python train.py --routed_scale=1.0 --router_bias=true --norm_eps=1e-06
Below are experts of layer 3 (counted from 0) of a mixture-of-experts language model. Rows are named down (a neuron's output weights, with its number) and show model dimensions 0-255. Each number is 128 + 32 x the weight over its row's rms, rounded and kept within 0 to 255.
Before each expert's rows: "comes before" lists some tokens at least twice as common just after its tokens as in all text. This comes from a sample of Wikipedia text that the model never trained on. Tokens count by the router's weight.

# expert 2
comes before: " |", "4", "5", "8", "6", "3"
down2 [126 106 157 112 164 102  78  75 213 183 153  86 127 119 139 106 164 151 168 169 183 141 139 129 129 107  98 132  81 169 116 126 194 136 163 155 111 172 118 150 159 150 133 121 147 102  61 146 100 131 155 141 134 125 145 146 165 121 114 111 119 173 117 152 140  94 124 138  59  57  58 100  75  72  86 176 139 133 147 170  81 139 146 112  98 134 135 154 186 114 135  96 146 126 128 142 136 128 105  90 110 108 142 103 178 110 106 146 180 200 151 121 154 107  47 199 113 112 170 140  89 147 115 198 135 117  76 144 154 105  84 128  74 176 163 125 176 142  74 184 103 158 118 160 123 190 161 111 114  91 126 130  68 123 140 165  87 109 138 100 100 127 151  67 108 110 127 119 123 151 186 107 140 153 147 135 161 129 113 113 108 129  79 165 112 132 157 159 177  58 160 108 124 100 105  85 135 103 170 102  94 148 130 108 132  96 190  72 113 112 115 130 247 114 121  95 155  89 142  71  93 132 143 121 163  97 131 137 146 130  83 157  90 126 129 132 163 141 100 103 115 169 103 123 100 147  99  94 124 126 124 108 152 148 170 101]

# expert 16
comes before: ",", "ian", ".", " of", " and", ":"
down0 [146 106 180 136 157 156 130 108 134 130 183  65 137  84 161 105 152 162 149  61  90 128  98 150  83 163  70 108 142 119 127 114  81 114 151 136 147 129  95 100 143 165  90 124 214 178  88 149 167 104 181  51 105 124 115 100 159 148  95  72 128 121 111 141 153 120  95 202 133  99 131 145 116 123 117 122 137  98 129 147 127 131 143 138 184 118 133 134 119 183 164  92 144 134  57 129 127 139 179  62 102  99 147 150 157 113 184 149 150  55  98 150 129 166 203 115 128 101 160 126  61 121 188 179 130 118  90 136 178 143 123  86 101 130 145 154  87 112 120 178  64  55 119 117 104 163 132 145 123 113 185  92  81 147  13 131 115 128 142 136 148 130 117  93 117 133 124  72 171 128 164  96 134 126 179 122 115 153 100  79 108 196  89 143 119  79  95 157 144 148 102 132 160 164 115 153 113 107 108 127 136 125 132 130 136 171  94 133 124 120 122 138 137 166  92 134 118 101 140 121 165 147 135 170 171 120  95  65 111 103 135 145 200 101 176 175 102  82 122 167 153 162 108 136 132 186 135  96 147  76 137 161 135 171 150 128]

# expert 63
comes before: " of", ".", " and", ",", " in", " to"
down0 [134 108 191 127 124 125  99  99 180  59  92 152 155 125 143 138 135 108 123 107 107 117 118 134 146 179 115 128 139 125 114  84 171 189 128 115  60  63  83 136 157 160 143  99 103  98 123  71 166 116 129 118 123 116 102  82 123 105 104 124 116 150 161 137  97 171 154 141 144 147 107 103 125 125 116 102 125 143 132  98 153 121 122 177 155 104 109 109 105 165 153  89 138 169 103 130 191 147 143 126 157 119 136 127 141 116 146  59  90 146 133  69 114  99 158 157 175 128 154 136 150 150 137 100  69 110 128  63 140 121 109  92 128 155 127 146 171 143 158 149 142 112 180  95 170 117 126 139 176 125  97  99 138 105 162  66 124  81 106 201 130 185 177 168 113  80 127 146 136  74  95  66 172  88 117 114  58  96  74 129  93 180 174  85 183 190 228  78 126 139 117 149 165  64 138 115 140 149 145 205 166 146 148  48 102  94 121 149 162 155  76 136 160 162 146 186 163 119 134 111 128 163 155 102 146 117 114 102 146 132 120 168 125  98 158  98 148 129 127  70 128  53 124 135  78 122 106 124 101 201 167 101 128 169 112 124]

# expert 23
comes before: "\n", " The", " He", " In", "The", "=="
down2 [100  82 118 179 112 128 131 137 152 152 122 116 136 174 114  88 148 120 200 185  55 108 102 165 169 150  95 131 111 166 167 192 122 160  97 102  82 131 184 114 157 114  93 142 132 128 120 104  68 147 117 114 117  86 158 146 129 163 122 108  83 165 137 108 140  97 102 115  78  93 161 119 157 119 170 114 145 138  87 152  51 116 119 115 107  97 133 136 181 198  90  41  99 121 147 103  86 122 108 141  77 117 144 159  88 106 142 133 118 145 135 112 138 128 152  73 123 131 128 127 114 108 122 112 105 136 125 180 147 111 133 148 107 174 197 115 113 142 146  96 128  97 137  81 174  96 191 126  79 141 136 117  95 157  77 134 130 128 101 139 143  84 149  76  97 149  89 116 119 158  91 140 129 142 171 189 140  99 165 107 115 158 107 140 183 120  78 127 117 147 142 185  94 131 150 163 117 183 136 115 108 114 119 150 222  67 142 187 159 182 128 152 173  92 188 111 158 160 159  60 103 138  73 134 125 137 189 181 154 175 157 154  79 119 121  98 102  87 129  54 108  93 136 155 130 126 133 117  70 107 141 185  86 123 163 167]

# expert 26
comes before: " |", "–", "),", "–19", "′", "8"
down2 [163 103 163 109  94 102 200  59 118 126 123  67 119 106 100 132 175 116 119 167 190  61 151 173  93 118 141 124 155 107  86 128 129 119 132 148 128 172 108 105 156 168 165 124 139 176 137 137 104 117 126 123 160 116  59 175 128  65 131 138 112 170 102 121 161 182 156 121 139 164  99  67 117 115  99 153  86 101 138 193 125  71  65  83 115 135 155 139 124 120 106  34  87 148 147 115 196 130 157 129 174 127 100 175 143 136 113 151  96 148 121 127 114 226 135  81 111 158 142 122 143 118 126  84 146 131 150 111 144  98 142 117 118 156 180 129 144 129 144 120 144 113 144 139  99 159 144 125 121 142 141  73 116  95 144 128  89 126 122 126 190 135  82 146 129 141 150 134 140 126 132  92 165 185  81 157 148 126 171 133  87 137 106 220 123 111 183 127  93 201 107 145 120  79 183 104  96 145 136 150 124 131  99  63 131 102 189  85 113  63 104 146  65 136 122 123  86  66 147 158 192  96 127 134 101 154 133 152 132 145 111 123  97 117  99 154 123 171 114 180  80 159  73 133 123 137 132  95 170  90  78 150 185 151  91 158]

# expert 35
comes before: " ", "\n", " 0", " 1", " 2", " 4"
down2 [132 123 102 191 207 162 171 129 213  77 142 138 166 143  92 128 150 134 125 120 116 114 137 137 185  40 143 166 133 148 149 149 157 109 124 124 184 151 104 114 162 129 180 134  94 170 128 143 100 103  97 125 163 166 139  77 116 133  96 149 150 131 155 125 134 153 120  73  84 168 185 119 157 110 168 128 112 178 127 128  96 135 163 106  56 142  96 188 100 137 165 135 126 150 101 198 111  90  85 157  94 109  89 152  94 113 144 146 164 158 109 119 134 131 123 121 105  75  81 133 156 106 110 133  88 122 160 185 135 115  97 118 113 149 145  92 121 110 124  77 151 158  73 175 169 133 139 118 149 148 156 110 150 157 129  95 155 102 113 131 177 164  93  91 172 146 102  91  64 107 132 177  88 144 111  76 124 127 105 113 141  79  87 164 206 171  78 136 127 138  84 141 102 168 131 162  90 105  82 142 103 136 135  18  81  98 168 147 135 190 175 143 126 164 163 109 100  90 147 106  74 171  85 100 129 114 110 141  91 134 100 107 172 111  96 146 124 164 141  78 118 142 169  88 141 138  64  89 164  88 147  94 140 105 137 140]

# expert 17
comes before: "\n", "u", "n", "ine", "The", "a"
down0 [199 146  79  69  98 145 153 136 122 153 123 117 130  93 127 154 147 101 153 126 118  99 143 201 154  91 125 127 169 114 109 102 109 127 140 108 148 138  88 125 128 153 101 142 127 120  67 113  91 105 174 123 153 124 131 134 127 132 128 138 114 189 114 133 140  82 194 160 140 168 101 114 102 128 179 174 119 161  65 117 147 128  92  76 110 113  87 142 155 122 139 186  89 156 170  88 150 143 144  69  87 116 183  69 117 145 160 127 128 186  77 223 109 147 131 168 145 172 113  67 132 106  83  93 129 110 147  88  74 131  97 100 139 161  17 161 167 171  94 123  80 155 131 124 111 165 112 129 114 125 121 105 141 117 132 156 107 149 202 108 123 149 122 131 125  71 111  81 168 148 160 102 166  86  91  62 204  93 122 159 143 102  94  97 121 101 127 172 158 153 105 117 128 127 140 127 166 109  91 152 114 118 124  86 102 150 153 159  97  99 157 114 183 168 179  98 149 127 132 127  99 149  60 115 160 132 158 117 164 137 190 201 108 150 139 156 103 126 126 128 139 175 110  84 135 134  75 123 110 121 192  94 127 155 159  53]

# expert 51
comes before: "|", "-", "\n", "===", "==", "The"
down2 [124 184  69 168 168 144  79 142 136 154 114 155 161 108 140 168 120  95 175 127 179 133 105  79  88 146 126 126 125  66 100 154 109 134 133 178 167 143  77 146 139 124  79 135 163 111 101 118 102 158  95  68 142 148 133 148 143 178  88  59 125 108  88 121 165  94 115 112  87 102 110 143  80 141  68 122 124 121 162 122 132  94 126  83 163 142 126 147 155  82 164 163 122  61 139 125  47 131 145 129 110 134 143 119 129 145  91 132 162 151 159 163 136 156  75 103 105 156 161 118 145 115 168 144 131  91  82  81 154 192 139 105 115 112  78 195  88  96  99 158 130 116  78 200 143 164 162 136 153 105 113 108 110 195 125 151 102 128 137 107 105 149  89  81 130 121 109 164 146 167 156 133 177  81 113  86 138 191 127 105  70 130 112 117 121 115 127 134 128 126 184 130 206 135 110  92  53 154 172 134  97 167 146 147 149 122 186 170 107 143 130 176 107 110  91 144 142  78  98 160 165  89  73  97 179 163  98 121  58 138 129 110 102 137 128 123 122 134 141 163  70 179  87 148 122 171 155 183 155 150 127 121  64 118 103 192]

# expert 5
comes before: "s", " |", ",", "|", ".", " in"
down2 [145 102 139  71 155 142 106 120 160  73  81 155 113 127 119 125  88 144 143 126 144 124 134 110 143 126 186 128 183 123 197  89 140 120 186  70 143 174 128 165 138  92 103 165  84 160 148  89 171 114  78 130 154 136 149 108  84 124 105 146 110 155 119 154 136 118 186 167 116 150 123 107 141  90 141 177 115 134  93 172 121 173 112 128 110 137 162 106  90 190 148 120 139 101  74 107 144  67 113 154 132 115  96 143 184 205 138 130  92 216 161 113 123 102 137 141 167 155  81  75 102 124  91  98 126 148 114 123 126 129 120 175 131 128 129  94 128 119 179 128 155 157 147 115 147 146 100  67 135 170 181 196  88 142 150 127 219 114 135 123 121  73 182 103 139 153 185 106  46 200 115 101  72  73  95  91 139 118 102 106  92 117 107 185 138 108  69 126 167  90 138 173 180  97  98 150 126 148 126 148 116 132 129 124 145 123 151 122 129 103 178 137 110 157 146 154  96 140 161 150  83 117 157 126 103 162 173 160  96  75 118  77 107 166  87  80 110  59 145 128 108  59 137  97  80 164 126 132 107 107 121 137  87 155 137  82]

# expert 10
comes before: ",", " |", "'s", "g", "er", "."
down0 [143  97  90 123 147 112 133 103 147 124 126  96 172 104 132 140 102 151 134 110  90 150 120 146 105 120 129  83 146 164  90 106 104  82 148 159 113 128 117 193  82  84  94 100 153 127 165 150 148 109 171 123 218 157 102 179  86  38 206 148 138 166 139  97 104 128 119 103 116  99  76 122 139 129 158 100 130 106 102 131 108  20 148 139 134 162  97 145 108 133 116 116 132 168 181 180 115 135 131 140 132  94 169 133 100 128 160 135 116 110 145 122 182 148 126 145  96  80 181 143 174 189 119 141 137 166 116 152  60 117  80 153 176 159 159 170 124  89 166 168 105 118 108  93 135 130  76  96 120 155 125 142 130 118 165 118  86 122 200  93 131 104 108 108 129  76 167 133 125 108 141  93 129 139 159 165  67 137 102 121 164  49 149 137  96 155 113  70  42  58 125  48 118 157 129 154 151 173 121 126  97  84 127 137 150 177 115 105 142 153 105 164 124  88 151 148 123 162  87 145 139 203 147 116 147 160 132  95 155 173 116 104 108 134 201 155 126 147 130 131 150 175  97 149 165 115 114  68 165 170 102 130  89 149  80  96]

# expert 20
comes before: " the", " a", " his", " m", " b", " H"
down2 [136 147 115 127  61 148 125 155 154 138 116 130 141  98 117 170 118 119 126 148  97 139 135 129 188  64 123 116  87 159 146 112 101  90 123 120  90 148 151 186 145 109 102 137 166 180 144 126 135 132 172  68 120  76  79 151 121  73 142 132 139 101 125 125 103 104 108  84 137 154 126 133 128 133 118 125 172 136 153 109 134 129 101 159 198 117  85 107 125  67 148  70 141  90 169 111 185 121 147  51 100 116 148 142  97 154 112 151  56 121 112 134 114 210 181 118 109 105  90 155  99 215 100  86 160 116 132 116 133 142 112 120 160 135 108 163  89 134 136 148  97 136 122  73 163 123  81 148  99 140 142  87 148  75 135 153 104 100 172 120  93 129 148 154 172 149 133 107 151 195 119 162 110 157  58 179 126 114 167 133 162 114 197 121 166 175 151 126 156 115 152  95  66  95  67 104 135 113 143 104 105 144  65  87 161 158  84 144 136 194 108 165  99 115 179 148 149 124 133 176 165 148  87 172  69 117 134 131 161 178 142 106  68 161 130 149 107 156 100  81  75  74 132 140  84  61 139 170 152 185 126 130 153 164 166  79]

# expert 19
comes before: "ing", "\n", "ed", "es", "le", "o"
down0 [131 159 103 140 112 151 142 150  93 104 127 111 148 146 109  66 158 171 133  95 160 139 146 112 122  98 103 183 154 119 118 130 123 151  93 115 102 145 166 110  75 146  83 100 166 172  90 186 139  95  76 123 157 141 139 151 159 131 141 107 153 104 143 176 155 155  35 104 191 112  86 101 125 115  78 206 167 115  63 110 115  99 100  95  80 120 136 217 171 100 138 132 143 126 126 130 109 116 137 104 131 164  95 121 119  83 148 185 127 135 101 176  78 148  58 115 147 130 138 144 111  87 141 172 190 100 112  60 161  54  88  82 147 106 102 132 125  82 128 204  97 175 112 122 157 142 120 106 117 130 141 116 162 134 116 168 147 109 124 200  92 133 113 114 109 116 151 127 128 140 115 118 149 129 160  94 178 154 167 107  92 170 143 132 110 111 112 150 126 146 135 142 167 150 118 164 153  90 185 163 138 174 161 131 108  83 155  93 137 113  82  85  96 102 105  99  93 137 128 170 105  93 113 174 149 133 101 170 173 206  72  94 123 133 144 130 203  79 133 122  93 187 149 139  58  95 131 158 194 131 144 142 135  84 134  77]

# expert 33
comes before: " the", " be", " a", "te", " s", " f"
down0 [146 171 171 109 150 193 122 126 173  97 137 112 171 103 142 100 140 125 163 186 114 147 130 119 128  62 153  95 128  75 119 100  61 124 192 166 105 116 136 141 130 154 171 150 157 141 116 138 129  82 176 228 103 167 102 113 136  93 117 104 134 179 130 118 182 104  57 129 118 131  66 104  93 157 127 141 121 150 110 126 107  84 156 166 187 118 127  99  34 187 147  99 144 190 159 177 149 124 144 162 112 100 162 173 104 125 116 123 112 165 116 126  64 190 101 157  78 148 106 206  76 128 163 163 156 142 125 121 170 122 122 136 113  86 195 113 112  74 125 116 134 148 152 128 128 128  52 109 141  93 106 144 142 117 134  95 131 112 143 147 117 137 104 161 142 131  79  93 101 106 157 100 102 181 141 145 151 144 125 151 147 120  68 114 162 135 118 128 139 133 109 156  70  49 169 105  53 113 120 112 117 146 126  69  98 159 160 113 138 164 169 184 144 197  96 120 174 107 123 144 112 140 110 126 117 148 124 115 120 148  99 125  52 130  53 124 156 154 107 113 132 106 113 171  99 106  63 143  94  99 150 144 153 130  92 144]